From a checkpoint of a small mixture-of-experts model trained on Wikipedia: 9 layers, width 192.
Below are experts of layer 2 (counted from 0) of a mixture-of-experts language model. Rows are named gate (a neuron's input weights, with its number), up (a neuron's input weights, with its number) and show model dimensions 0-191. Each number is 128 + 24 x the weight over its row's rms, rounded and kept within 0 to 255. Numbers have three digits each.
Before each expert's rows: a language model's description of what the expert responds to. This comes from a sample of Wikipedia text that the model never trained on.

# expert 28
What it handles: The infinitive or range to (had to, have to, from 1990 to), plus from, by, with, not, and adverbs such as originally, usually, currently.
gate0:117114096112097141141146125125155149124152161146108146142117148047136154131138095095161131130118092128151154137151156177134155126092075145159146163171128169147158130087112077087122098136095117164077152129113132164078135108128107140183138122133115116162130115093138114126132094104122161129133132148143157138147094129126111158191129182152138169138131127115138134136106131134120127157112170144083119111166140105128074151122130137171118130147123128143152111089107127153119119134122090147123148138113101111159110112111146130146127149103122118088158150155136100092135147146124145131
up0:087146146126121123159154120130110137132161141152132171139106136061159127118194065126159112153104122148144133117144152145133140112142085161176127181137105170135147126123121077137175103110108103159111178129152150104104115120124140096153170125109146106162108131084141117163106150130099139127139154135144164107137134121117114159170094150139137149152130114145147114163113110126115143131099151108080118096162153154113095100151109123103128150166114131156139184088100143151158118132146080114140146103122135104142113105110117150126126138122090119098155126110132145116146149126097140095
gate1:141140121134116119146137164104139141123136142142138126140129128094142096113145107121110126096123123154090170117116096118112149087163151118133124165097087105142161183116154151162127137110117118158113170116144114149150125148140154136138100140122137140109105131148119094126102160126162121135111164114127111172144118114200081103157144092150160145084096157119111145120116134139141120087128106090126101157125089118143073139120157117149110115118137090122128138142100121120109135193132158156169125126161142158128142162135103146093149136084054137130101160158157078181136122137123128129
up1:166115112154103107109098153132124112110141129170128121126151142158182131113155118159138126157143159150082127154110138125135113130132116134146136084087129110147193154167114101123058108128153140148125122080078130142117074109134114117082157141100114139160101112147119129147119135150135132131113063109072095128133122152105129131119161133131107099109075129098109123117107137128124104112116106104144137093094132127111096123106146124098114097088107094154094142166107142105131109112125142124127170137117102168148153085130134173094164091169145119109117134137125096142169117133153133133
gate2:129163141125129130160110163055125131119076115141119117112152087109096104092147104144116150084124152122120172153150124138123137130119091106120145102144103102099105170149107117092136129146086120142153129143129125134160127131111141149112157144135100117110132068131075154130145104152125116149118119109080131139124106158119088132116153161126166090105103126143131140142128122116120095176117130135146137092099120130101127193166144121179128128142112142142155139097116140101165141122123142124140184097161110073100108124119129130113142105105104105189098178134097155127117164113150120118
up2:132158115097100120125173147106104126107092114111127156111153089115055106136115124170127091168137147158131155069105131123116151132154109108133153125145137166112145098098121112163151105127091151163151144123116113145115163118097133110131113104129093158146132141105091168110158065158175121112126132121118137120154119159138126125107108209143136134103101108122126148100117147115128124153154134159105106097131190150100146137145123120122139120089113140137183141136113125138146136120107127107118107154097124123146079118161125094150103148123093146141158146168126108126130146158158127176
gate3:107115187130143157095108164133106113135098126166123136072079169095127069134122106082139175141146152115159101130155150132167108110120123112159144142163157135153147128165150116135140132153150119170137126125096162144153076125086136189142105158119125173137158125121120084146136124157144117112098114119127088129153113186104112097162102128136109136113119147138118137160173119140125105128129139095126125119149175128090112077091137132092129142122146130113137132119163150137123165132143146151133141140063122144128146175143116114131132120141160122079117112149118126124108129150111142115
up3:154121193131140112139093124139127109128130135153138150083118134107158125128136108067150139141148134112175124141112133126165105126154146141150111153158106138177166090135098082127147180134104104106132159121159134143148114121104122149119103115108132177166118104126113103135134130146153114112129157118134142136153132162098135086117098086141085112164127146147127113176134108164122134127110101115089135143160132152091123088115118090110147172140112119090133163110117147139151139117126145134112135113068139127135141171112168050158153108154137138070110111135140122127143113128079130096
gate4:175122140186168128151108164111112147096101123125126134078091113110118123145123124141147116152154136205149117144118103100158144125158139141133188126155108151145172117151104139143111114124138169063130104113132119142086124130132117124157120135123114105140139141117135110124091119120161154117095126168142113171123163133120133110155143123146081107126132111147115146134131136147153072088119144094155130156163150129115144107110182164084110158165154115098111147139114135139093158130110150120163090155116116139152139134136128137139169125055084142131105127147115118133083116148139114129
up4:110108092197176148109090143114119125137128143131141134120089116124132130133113119125137147159121126152128118135124135078150139092157151171145159129163147099152137163119119124132146099088156136100127141145153132103116112158151158135133120100089115112129115113132102073144090120127182113115128079158123082109151133136106114140129132113134105132122144111111152108150113118183097106072106105115124165132123142136108116109096154108087096081137103136111109155106120085121120142132125119112140116098138097157146164176105094091095153103133113154153081093154085099174135111145102159113
gate5:133078091132104091118148105121137117144107124064143102081139178119121152117089135132149129123130108149123137163103161146154093148121137091109135098146121147164153101163169129115095132140118128109076152100093104139140157121118111096169138134096143126106134111114072128139138174121113140075157120107122119164092134148162109088089108148117138129108064168117111149150114140110126126144144110147159143154135163120118116189114110145125117102117106157129107094086113121112144128151138137130164121152112159133123119132127099160110112095138157102077150106146091108146120111088149118143
up5:156129108133145133146116144123166110110106113117092148091131106124165145133121105166094111103091131145090148162149074137114131155076153133141111117127115153140112134048135118164099124114111126134128102106102150125126111125144109095135115145175164151131109118170175170094154138129116129128134113140129100157136118129155106140150104091124164135128091157149081132117137145133128164114163168137109084114109131102111132152139160150133117147098120062147136066110126137143143138102142143125128149112128152084111081126144141148087116116122100085109114167168158142111137151091113137168
gate6:116140124101138112170162132203141080134104178109099097118126100127159120142118112084114144110129084174140133140121138106152087097125145125125080112106135171138140130140190145116133126152118074102098148123107138131149110165116107130084130144097094151135122111069131132143110134108115117127132155132120123124152096130128140137103085093129168184184098161166137143108104087100151113106128096129084124122112143147131082140151159121132139117098138120149117093157125116135149127121137146137139072138112167125123122146116089113090133114079113147129129128159124122153107125106149131122
up6:123136123124147169147136128100171154125093179102140139121120089103121153115148114088131168150128098111140137133128135123129119079132120124122102114170171136139125110092133152111117150145096141150145139129087082152129098132142067082102106105096157154128116125137112124146150116137144114169141137086105123105120134166131112140081126143127154146151153154163170122104113128106163134115096122190144110139115114139129129130135163125199148114109139148143069104134161141135102126103110145091129129134194095116126118123121101133143135140136137127119136100173180171097126188106116125138
gate7:120138176119105100102141164119126165113124110121152138154090137096132118117152176100136137117118128095091125146097150119141104096143107123140103099163118144107143103136053135127110084123076143130107088112134085121162164169107092127120146116122090120164096106177136148120143141161113112102161128103175134126145087132136149118115133176110178151150134143115123113151133091158142116176116144121120151129116128100097155152144135098129129149146131109150091083118090112109162124125160162157138130108113138129151130142153133190147136112100170080144147118123120137130150144088146097133
up7:116099132119100152152140161118125180095116110148154141136137128109134120144147120089147154116110140126135135131121098173128124115147113141083125117132160111152139087147064135123103074136100153137108121115149093159122138162124112174109134109139078115128121146141149131106121123146126136091110127096084150118114095097157103111141183127130153167161094127136108109160118118145105153191115148134108145126112121156103169153132115124192123122099083101117092179124143103085141130108131121152157136115099104147151132130136166170123144110120145146133140138142126101102115133205173104114
gate8:125098144128132107128145114140115138120069140135150103097146088148122130127141081185105179114138098111140139154138124093115150116097104086110095091144113165160128183179087112096144132169082128133122176113106098124154166146128103116136144137143139159138114083169113134115144126156133133118115102091152147142149099168140084118112157137099117117129151140100120145095143133097143146141127136109173120133105121129143091173104182125139120125163145122121113136107152137128164111117144108122123137137150134173092111141137114130108151101063133108127101154181156106146145156132110114148
up8:122136140119143139125158126125111094126150165097132144093107117104098109143152107045147138131127126133178140116080119100163117099129128150108091119145137137151182124122124119151148131137130136119160153099150110108109135093109127099158155098139142162169121132109083137126128153170097140153161087107102188118137158106118130162171094097142121156152125114133127147135123128139111139113166128125103103134165144112137137067131137102113115093163145174136121151108089093107108167121129136124137104129110123107183125141129127063147105165141133162103139158146151139127151101102104101092
gate9:144066104129126141119160084129191192135133120136166108131092093097158133140114138129147144138126100121142119159192115108145121135116141121121117125129103115127147137151115145120129139117052119088081149118109134133174178112107153124153140122124088137156120145128152142115123120123107112120137142172181163123151081118153174128140112126149155123176138139129125159164133121133085121115111102110143125099135122110105107170123120131171117141197117172094142105088127101161100145151149156146112102103115160129128106162151109109127121113119079145140135133124124150132143136111124106102
up9:122106132137135092141129110154129160129118149144143149112085102147120106148127122100138163138127115131151120154108176129141117154133090138149091109128134152118127113155079101123141084120116131092066097109145145101140151091141143109104148124100080078124108161120063137126118172099067158114165106113199150129125116099121138112128130145111092159151113116162110142135104108136116087176147120104125127140151142136076104107109087135119078111157116117121146097116074127106112124130139101141121102151086143155161159124115113121123079089123119126111146123148109128158104116132157124131
gate10:120139149119126153135078157116181114123122164154142113116143097121170115149136144161140111132126188122121171125108143153145139154095146137168114127112150116087116115140083113149140137152104155148093096130105143146147079147106130140114103141131126140129120114139132129088162103179113130159084106122125126127198143124114099135144169157152077149154157110166147130119093139149128156088109166136160114110107150116108149103125176132123136142163160148165130125191139122140142117133131147131126156119109123140117146128136162092110174109165132144120136191140158156085154133148142097136
up10:105150113109144154127118163122111090163120134156121148138117119146155127099151130130149156138126186132113145119079132138170138116128132163159137132089170143086120143157150095145149132107165154147079112141141167113136091142130148134137160121117116093141106117107113132147174133176114117143053107116098118120198130143123115109133111159145095109129079092152140121156103123159076141101114100153139135100103163151124109081081094124138124139087128107132138165142118122123131128140116157133138152123128126146132125122127160077127170101164102080107099150114111150102147128166131126138
gate11:143145117139105127105104148096120167111116094140152136136104143097110125103123161155170131149130188114114121110170146104142124113144114102124128110099108113138135134130101091130133102138116120128133116095085117155152174149089138153129127108135122150105132100162119151103134101136164134138111119149149098114116134164159098126099203172147155163102121121087143115124142122157143117162122177150139124118127134118089095162137215091133139091134059124155167155157117113116152159137163111116101177124131146104124122126147107137099133129110078119129156111126096146105130160152126093116
up11:114153128143129155156127133134133131117150156153175122150139144150145140105133140176122132120124116122131141151130133111097126128140125099117145110177113147106140157109168133165130146117142115120166070141124122125104114108097163112115149122129098116129127131083133180128141120077144098101156109150127119124118175088113163139120093154137098047125124119131141145068127114134056111130127125116132146148127143154121124106072083147098135148137160118128142168119178098147105134136146092138114101124147116113122076144106086088141117173155172198144116117122121136155134151131129102113
gate12:116116145140124134122146102119134087129139133105134122079127146151135139123112159077159146132165144078121149136111138118174158130093116120152132113115104181141110136155154112106131075132082087168094140116080131124128133123079161139129137146117131153138130119136066139157147164154155107067145099106104098130147163134119113080111099114128113119116096164131146131142103135126098071120099136154129154115173163136105080114099108125103154140128132118122117141131120140175154132111132151118137103108153189152145131109124162137139125122112097107138086098076134143092147132099143138155
up12:133106150109131134144072162099147112104117121152116139130124113177124111163088115145134163127128144138141132155130130101130108117139173133177139108124132107102105100134160122133149169107170120119125100162165123139097143131163148175103162118124092150074131117088158106118103127104134145126118090183110138124083098137141143090183128123140094151114097092155130112082129121145074160115125114123112133137098140168136141151134085119129102156121104144121167167092122115088096144092130114143140132130096124134143107186110115110100139148108168111142154129148124087144120157109143168108
gate13:144097075128104128127070131117130181094172119127143084126131138154113137128096141142088115067138093128120138124124152136132124149142152112143129115134121148150156184148089137163079163129092146072113128122088112154148171127127149166107102106145109112088112143106135148125125092107151142119124146146145100117072121086191139100128125097110132109075111155112129161144121134110134141138124102112158125131128104116131127195089179132119133137160110145138092123133126121142101123138117125159138116101149163153141130141170102142118146122123120164148097148160114151124136144146114093158
up13:138183145101152168120136107115115099120144113102124152136076134152127113162125143136141096152137137149148131091095094124130172151112121131130156158070134164090102135143130125158119067145139109150162088150172142094109107130113128106081158134163168098150134123153149179156113071135124117160140155136155161145142141173124135137100132160106160113127108113134120136127150128117115126121158163144100103139126127154102100098127073137101118137103141143140134121107122135126140089099129140125098110148119090110132128125142116125118103162184124058121108124111140114135119134092184104158
gate14:120152143058126153121142089117129137174122138121129135144136142166158130069127150158140162119170150141095153148155165170137134129111125125131143097088147139072171127173162116091138166114140096103112140151100125138103066137111136146112102132143146153165144124148090161124171138135131140168092115117105138107166107144145127168126112148127080128140127103081122124125152132137091128103152124128155124108113151130154109149123114148112089145083114146115131129153105103121145104133144137122141123118128124136133105135152081115112126094169093170084108143069145112161138128095166126138
up14:085140137131115125129093117105127140123085113133144138169120127119127104131126135087163147143112137137156144093106161102135125130138135125167135121112117124148062093131116104096114093139091187173095081133110122138136164114150110158126140094113084133104091087130116088112128128102150098123103147124123147097164053116136123095129129192148106100144096121139165108123111130160070112128084130163137125136166121122136108136135120119128136171090141142138159102149148108140091125107123159126137154150120137176107130125129114103078161130094144107131158139147116135123141183137154109119
gate15:100136114132144083150125133093178146087130072133163101136120130146124141101118128155128164073107136116127139136165169110113123129154105121109157112164119176130137104158127136151122136125089141166149140104131112139132119141165175138110144177130083137107119096130156147133149141083129179112158103151167121149106148166155110129149138148142150093129088144118088139084144156122113117152156142109149092126103100120091141117112120149125138154122091078118162134135138112102131148160141146138135149128158141170118145100161120133087088159070117084151087129128137107154105116102116111135
up15:133072144106111142086121123148095126148122104145124135127104140130148141156115129115145164128099146130129126149154122111156122123125146157124160126076111161147151125105125137136151118113110130180100196129071126137146110109147115130144072148128150117110124107158147074132089150146165113057085139126102093129133121089146132137110144180189117120160078136124099106148116106153101162152132134121155122079097148111077111146139110147124153090126111097106125137115114117152150162123134139128120131123106179135131171107113133139119118194133137125132132149143152102135106125163159134152
gate16:143122140086152169108096137126118150107177174122105135068139157138143113127136148111150157130173135097117108138136136115136116115135162137092160118148136146173147152099174103116125153164078136113120118133132134135120108158116096112106182106120084133156119148125114154131160096125122105097158101161115114100165161122135135127139096085154147150155124138173163139134126139121123146076116105101109126114164149107117119128121123115134122133126123121093124167166113126134140114117166093129127069140107168144143071126111086140162134085171128173125123129156126128139140114120129057105
up16:130160131114090101134145147109168151112116160167093123142176100139140117141107100169120105113074116145118129127150112111107087114154118138147148100162114118064138115159052115141123124125095126169145125104095101147153170169099165131143079138156102132104126118141187142100164104126101129139113115129096154103108063119122128110125136129086124137137163121165119125093146146112146149092123132134115110147109140085107158104125149124125093126152140131123182103111112109109162146132108112166141124123102118152124116143146164120138150099114134115176120161142094133129130113155140164132
gate17:115055114134127146117106142149115109163141107110179154090109163118141110144140160128162118143156134105133123096087157157173155153106152150126124137056076146146163112147139123113121142127132138103099144124109159130109109149099106144170166126104139159108151136133150144149100137153153096110061094124116133132148142119134108156143117142149097134112095143120111113159133130144131127132123099129172145096137080066131122152073124125140128145163137124102113155147103105160140153128098139111133126103095156142107144179131121098132181131149113119108155119135143101147128135137084161093
up17:124101159163123170097134115096102159118120149126148142132149129157128109117159140164129092155154129124184133110087181140170099115134135146133140165133147091101107112145119158086123138122134089091135195108129130108136126145120122111159109105118180122134141139110146141147110116173164091122129146109108169108147118117111104142117110126141147137158109151185139129144124143129139169099114109136161142105125116132153140152123133108100136122168115146088091111131112130117159133096114121122127150107062144145094143115151109154137140091152066157135114065152116139124130157126068148092
gate18:120131141133123130119153147133105115098085090148153126152110143122166167112128097141138138097137121098129114108143111134090145114154096124150158087126104150173134126156066138160164102121092167144171101122197119162130096136105113140104155144135085137108082119122121128101116148109137112092104104097115191140168151147137110132134123163121138118143087129152115135097115140139122137204123130128105121142101094116104097162101128131110185180113112098108149137163121104120130116102122103120134121130167125112128137148165163144077147154123109169139106140108123133120158152122145108115
up18:143148109149158120116121107078125105115151187160133153111139130107106109162114116131118105157152169139148126139160170153160112111140121144117137144140122133086126121135152119100143174133140131143092145106080113093128137112154111150127132148125142085138165122166107139138161113137130159134123092091175066115141100121080122134136143149098106134139143109122111136084141141109185147080134157135184134148105177149066150120151115153132081136144176131144091128104160144152101118120120128093128154144132114168141144091125102150146121083139112129129127142140137090154105125113152088142
gate19:110136104138112124134123127128140151169147128147163072148055141086157113137105145110123121105113131144099195165131145134162195180139131099108138149161110089102131177115160132162117092135139132147110133124089148146095150153139184151141118165124141090120171172118146119117126104103133120112129130113136129142116095120153103160111155092092131138116122136153126154122092127111170151160142114079136113101139156142137118145104147113151112133142109117096119149144111141118133106124127154178109131095149152124136113068119143125142122104136088123143096148157118100121113103125154144177
up19:144107140125116131113106181115121098097097137123132103119178155153085131160096160144106145091141148113138102147100093178173110113135114142120102094147153155114138120159118150094093145129124159122151081116107143140146069110130069130164142151155132141129147117153135153130169149148054164133132107124113127136115163124115111076142112113149123119141096158129084140096130146126118105111154131120151119182105094132116171174158124157135135128110124146111130092116136153147143138120098087115110122153148099123143093138115143118110141180155157084098133165132158133116129129148149115134
gate20:132120152138138109135090159099160160153117142140131094078099154082124130144141165135154103168157156117125128106149145129148109134108108087107143113154105097144140145134116146127157125129109156095093100098108125117145158165132120116122126123108054131137139069137135107136182139112147164155146109113120113131106113115160076134105107177122169121150116137114119135118120122141113110199126104110116145142084064093148099188118129119149090119082149112145113136177114156136126114118144133130135149141138124149136114116109099102102145079122142120121112098136137105127118114071164134121
up20:155128135139131153127105166085179137175128132182145141133075137095113156143139181116147107165154161137147157142137113091125093092135119116139123128157134077169106154136077150136165122101135135107132110141097124123147101173125124124113127134095069156120094122130109100130168134120161150129120119130127072145137129128113100153114107178138187117155124127130099109159126122151107151173120116161088137110106119141155127168094128111116115133098070126124112162139111125131107129121167115115141141155131149117138144143086126089119129108138112109111087089140084169117146120125121137101
gate21:126146145122154107134157134148099117079138107145102137133123196140155152122115146163120122123124114110111151140119104130133163115121144126141138169168148161179094174129155114131106086099061098145130102115152150123113109140129098115145156135126130111138115157091158168143136126139112106104174139145152093151139183162173131109136126112073123157115145140133145147119127140111150122093118146138168142115150183122082051111084157131153147115128146104142140130152147148151135131167095133136092101094156141155088115121153140157138163129145096101111135102113120153111129148132117138140
up21:079141143120149152099149131105134153083144117173132147094160179149151127126076129130129146129122098112103128154134113105121135101141174101135139153164169116154081145138127137116105100091069093128110106124106158114146151129117137111118162078108129145162113120155099163180151172127135128089133164123123089110122136142157100108121131136121128132110110099134178126132139137109135108137139129128179151126121133132076097163156169143141105102151117167121173151147121149182176122154142140152096137131135158120135129084141096155101107090155116102120124147096118138137117164133118149111
gate22:120094165134132135131119097117108145110103087091131102088130125149180125110125124125130143151143098097126135078158138105122122131097143156171163107141110127126152114118127142108178146147060159123159156142095139134110140123097115114148094148114155154133118157135118128124154114117130093156149165132117142119169153122099191112100079138109109158147151119147118129142179137119128177113131115114113125113138128163094135132136109143105172123123127181141096098121155135087108131155130122106127141126116171128076115155122126076156154133069092160141112125104102113146141119081082110129
up22:106143125095136107137181131133129129164152153183121167165121155115087167128085149091148121146122153158118112125114115161141116142098159138103099099103159090132131150146132103131132106114165142124090073130094160108123138097146141132084135113141132112150153127104162104141154146141125140116125071087147136130122163141145095155095122133111119144152075114112147140116124126100097052105144148142139148135113118128146085113130119145136102147097145100098161127120109129112135130101111141127140117166100112116170116120090104157082088134162146086094124117108145124149106137116195136140
gate23:146136153115121099104158131128102105098184114128134136102109089119140090171141157185099124158142123127144153117135150129140131087108145136156098105068139126121144104107118145127129108138131110099172154074102117152158095167156101170082109123108116102148132166142153136133127144144142119121126103105141165118119092106152186174119084180155125177159105117160111138153104123145113121126153118134126152110119138156126149172163145141123102145044132104160144122145137132171114135164148138127148084136115169152139123115139099139132152106127147158126130144115127128130108109145124130119
up23:096114125078090190130143107160152154185139111133143127145133154130127140097114130114126109157128121094147130174109105120156105128171128110077110174078160163131069101140157111106097122136085162147134131157126124155131167127108131122140154133140168174113154133168069129146144092135145103120117144109099098144126115136132135137134130139102121158056134128142116125102132115117161105151124156119079107120117140102143104125164120138158108118121131146134157137156150104082128124118088139130113087119104089144112126167157095145104100094129118128124143116098128094150112143142125118167
gate24:097111112158146112109128123100109089132163179155102129123119141122106075107100149147129164097155124127127150100117149158166138152134128118128143120160135100131174131101169148088117157129138159111135139121117136128108120062162116138132159124121157066162128149100108126165152124102097133102147087127197099140134140117120162116136183119144135096144118160107148146126102149101144139139104115138176154109099099119122148127131140101139141134146148124109066112114112120148104150123134207111117147149162127150148095083120131096101092147129146167125104131139163101144130143129136147135
up24:113153105157090181114103103098116122119128156145130112142164158081150136155089166131130159108078170138099147129155126147138125126137131142145149159150145087105110117063140149118105115109109131162089152154084110137115091146095125128157119095112129105105122137131139115137139101169114128093131108089157086121144116118118078088121197138099149156124119112128169114109095135112171126122112121152137148105131134153115106168131198109163165133128089127120105095143141108148121152106117139154112156124133131100163149094127107115113124138162151161132117114126118095119160163155131150134
gate25:125130141143106134095124113126156173137218164146154082129124137157142112135118176124137119135127108135109120120132128120104122127122208105115105123134106089151118135111121132150122137128141120080133086137103131136104155156073159148135180114147111173138129144107174151126134115123152088149098148166106133105115133134138202151138105142153130102136135139122155125141147125137139151133111104115138148115132117079149124167094141130123134146144140172124144133167159124135107138133129124160100121117113165085120060130111091126131136120131131192140166129142120151117139155133070096102
up25:142111126122132123184137186138086081143079122117116153134083164106112116117142078082123146132114153119151150176107101132155158133126106144157145114102129140141140102154133111135141106104148148174135168139160146112110082136154120099110128130125145057098143130092089130138116167135101167112098102118101105132156156117119077149122153118130094125131121119149125133127130131135095120134128152122116137152126171156108140057135100127123106126068137105145112184092125142127123117114133116124134127116156093134131140095154167124185138139120154111125122143125121107137109119172169162141
gate26:136148179099119135131090107086141099125168154158158128144119104141184113115130108103141167131131170116127166126141145175150126098153127116116137149085144114105124097128146098123169136115145138107098150112121149115119103134132144125154104119120170098121090151139108148106111114131131142191132130111102132121124160178098139132162153120171090128141136135123151101153131128141115153087152125130093124119099117128111146147072086146147101101119142114115144166137109106083128131089143123114130102126060148133124122132112121121116122131194140175079137125125116077132122089188145096119
up26:142131163103148131112120101110159119116151135129138095133112132095125137105127127130117130131140100111128140145216145110103115134130110110121172129147122122129141137094124112125140120120137082089126164120105110132127155114150149155142147143108125127098103132106098127105053163097148155177176158140117122165103075139134124084152154174110149101125156114087148132153162129094147152158142109104101132109139161136130101142106111142155116079129085091109113084052100117118081145139138128130132085107096121118118132130099096098160108109136130165148133084131132135125105107144137139106
gate27:123110101107132133125132103157135083142131151165110124098151133089127133130139144104097134140108148169122115148128145123134104131087107123160099099109151171108147090124146123184118178105158075099124153110133189152113101131108075090120148147113150122134138140106116116133131144125107133127123099095106115152088182106147127141135098141138132137143177159099079118121136150162165129158139129132112118136136090106155148119145158127105104123078119139147088115152134153131067130096148148150094141161163152109162096114096155160103096128138116134082123100155138137145142104164122123163
up27:131097125146152120161082163102163114151133155109114123170146148135156130122121108141121105121127128123063157136107115114133104153128162143152156124160114065129127142124116134117095142108137178139097082108121119103154118078161137116151133165111158138137126126182125125127109153139152109152124145101086090125114104119170100135150145151156117106113090151133119147143118125141096114125098158101143126122075091114173098106095137167129116116150169130108150116110131136103134133166152154113177106096105123141123101099142154096126129146160157075162081135120140098115148106074127153137
gate28:096132086126140136113127106150154156131160111170123091135132135133116126083112103151116134107125123133109153118181135125122161135120145099160128189110117119133105159146104141176125138108124116109110136118126125094117152166098123140092135104132167116118135123140147147136139081156121127153151144121151098134114092153161113108157142116116161137079120120081124119129122131127159141187134111155125138140115130147138056167154185116117158109093064104127137145138150154116151141146096165138142117145121129110139138126167117192099083141139090139136105146098087115109103132123141138199
up28:131126144104123133122102075180132135116142078137158125115118145110140114160128143134174124092097171161101108174151110115123169118176133165129144147108152146093136150125138134098117122147107154161116135148152156134109171153131177124152108123138153109133123107125172123111127112108137111097149173128173140152126161105131134081104119143123107144123097139136128120117103126106095119134108152164077125126140146107073136113156070138155169094129126140125134131130120080139140132157142129166109097110098161141141138121153118123121125158136053148128164080134106068127100140160140116139
gate29:110122159136154154097106127072149120105149130126113107137122147096158093145092140133159137133145153108160144117134093164139103118122106115155138175139090091112127182124128169097139124138074145151118153122114139102135076145105149141147146109099154147097104136120074124156125094131169122109106111102114144118154114171100093081113123164122103123100134128112156123116119151136140135130090111176132137117084114147097119134111114113093137120116109105093085120156131140116127154118126128160154153125130126155117143106116136082161145151084088150114095124128084055133122164158101121152
up29:152165131147143113136085146111131144127129120110122151089116155126098181155132088071126103147107107147104148111094141148139164138108116125153126151120139127126126097174119105132153124123137119133118131144113124127114152122198097080116124111124184123133164118128149113147161130176122133133132158112137141152164132123104111115153168142140133148098110135094153129151096125099133092148120165141169119110172115142138142092183153107130154122189121167157120136101149137093155134126156130128098152120175117124183113124143143133123154123114147082097157147096166147077132133081140168141
gate30:132152122098166121154200117114102140096140162159111116155116177069104117135157107071127108107120135122136142164149153173139169122141125100124168175070122112147119129137155116113146109118134110162172117109127146128122085135155165106144128152134152095128137129120138140143099111133164118121102168101119109147166135123129124132108170151112132069070131124126149137109140162113113138134155122146095130140134185103082135078104100126139098145099131116106095168137133124137132114128146103168140136126135143138137118096145156104087109141126116116143104138099170121130099120128176155128
up30:078145134111135146131113121117160123153126131174137122190150122133139151099132112105155128119106134100104083148124113150135142117119068151119151158174157114114106111139119092108103140100104145159106138134120082124127114135116141132140163094135146106126127087138082115138162089140097134125109114134109098134164162164101105061129165140145112087163162066116157100116114123151167120074095153147118145128095128120117072115126111107178149130133133122120156131119090140148162109091142090119146166141139106125192123145118130107148138110144159104101120144100123115132141132153119121128
gate31:156130126145155098143096103121155178149153097117101131093161129153176125144135151119141137108114157124141170065084174154137165114112146117155129166164123115111143150076152125157083094154072131110139141126107124129128124113113104105162111136128131135127136139113130172109094114152096109133136133094158116114165160126168117088133074074143130102123114111113136131159141132107100142097116121130147149161179124094118122111122110129138127121127122115134114078142118138186143134137114155141115145122166185120144097105138116102136142130153115072131107114088123175105125118090115127129
up31:090134108114121163133118134109160149130103132162105123136133178145136135147136139191144135142146124121099100146144118113148150108164101142148128137190119139135122178134133120101088075115100102107103136137124114166176146140113112108206139116116108131067094114166123156129129139111129106086146114125125099108132145092122123116150133088166136138146130117124126119133108121150096145159079148177141111107156176109097119116110083140125126131123127058130156143169100144152081126149150151111151137116120142116102107118112153140162153095129153076150146107144099122128140140106101137136
gate32:130107166102132105165097129092127110154176101149115115120143111155153133104144110143162117152177157093162106164120126143118096101138156126120134138156102132115121101144101092130123151125116128091128149110131121151148111093167100133177164101117140109118111127072092127157137157129097144124081108144070134149153092125148118165156090147118123155169089168136087141136127143141149110132139127119136129148086146145167115145153113152161079162127133130086131190124124116148106146128132098113144126150134103115126125143105095105180162125118094158101112114170114145143159135129150116162
up32:148156110128157152084104109131108082137157111143080108151166138175145105114126146133106116114164146117091142142139121141139119110130149117115155142139125099137114140139188109104121152114113100106115187097128124127135140135129114124158124089118141097107132177136111105165142134129122100136141107115090103132128143119147146159177130121138140132118140153126117127111137156150194141116131181156143147147115165128125118126141140128168059137072102098113129123178146115164144155134138130129139157101097145075157114102108110156153108101170100143127136082163111095153118120153085121179
gate33:146125187134136139098109102120128141123128107153139142094128148087120141138113121065143126137144128070132141109123142116157115141092108102127141155121124173117128132164101147080115156159085111168116161114140120133134169095167103124122100114102116148132111113088072110144173139174148099132171080115096124123127116166119181083132129187100175145106114143112093116132136139123135131117133126153134131123174143110106158112159133140117162097123102151110161098125150107117123166127099137109082142121086133111133136136137091137158159080143122124139116081126093110134125145133124118152
up33:146138129104164158128128108145116114142154140130146090100119119112098126120099113110128042131118086125119152128126117131123147098140162139124121162091135094086112146120074175146141103155120143120103118104144135109126130144172139133173089139111132128112125140080139092163122145123118156159118142110138158115120130144120123128117152134159168148079072130165127136174116108153140154102153097112159114114144084162104136116128120093104151125197154189143142130134102115115172113161084111131137132116122166105126163128111127108085104108173099140096141113157132118116128135133116097150
gate34:110112057123117144147118133109152113128118140140136114109118108183124181107128087160102159123111120147116157079158116124125156112091126126129118103173092106101101159144045161136107141106106135125128123123133119143119133164115078136109101098145126133119145110134118119123122109119087131159137144116153109135106079125168128154119115160109168149142133107165165119117129117143108150136121086108133110111115136085172113156159149095086108149154161114111157123090120130144098144130106097116119097146095065115095118128141123155094151090147149160126117164143109156161136103096126121113
up34:158145178132129101140111113147131152083103104138121107110084122107142145154098142146141124128144158117078136117141110123127071124129117166118153141126136164151180129168136136142123153156109116144181101146107136162118130115139157135136134137160115171117129136116141097107105165152120146136100086166142132112112177082123104091174136143110037153106124106106086131160147124115105131116123150124078114145185124138110163106107116164131158097151134159132135158130141114114164139134100133139139124149151112143156181136133141142153182146106124161143132094093142105113122120125130127149
gate35:179138150123126116151165142105101129149127099130161117180134136123131124119139134131140131141152140091154122166140081147193153136107154153122122130144148094131152115155133142132094105113140114113181111114162150126138108108162130128145156131131134093079136127135135154189103139141141133136138143132132147134108134147137130051127096175131146129118109136107066134139159151148106130165131132130114121118106117108098123155133114135158121153111119088075117107134108156092084180113143181128125077143133108129132117088109141120194171119133132100140111110122081099094131114141129155164
up35:155129153095106113122145132134153165093115132147090104159132128150151158122117151092107156105112087138120122117137116134109165187138156084118137144150111153094166122108159125135144135130084127126138115140120146124100116106134132076107074171170123132135151118082153146086128124130125188158122138146117119130113146101129152121155152084130072124102150136114136160159165151096151150101146136101121116158173113141151127154052107156120131153125147131122115106097106128117119144179108114156122151123135122115123092159173124139114097171109134155102119124086148157106102101118164137144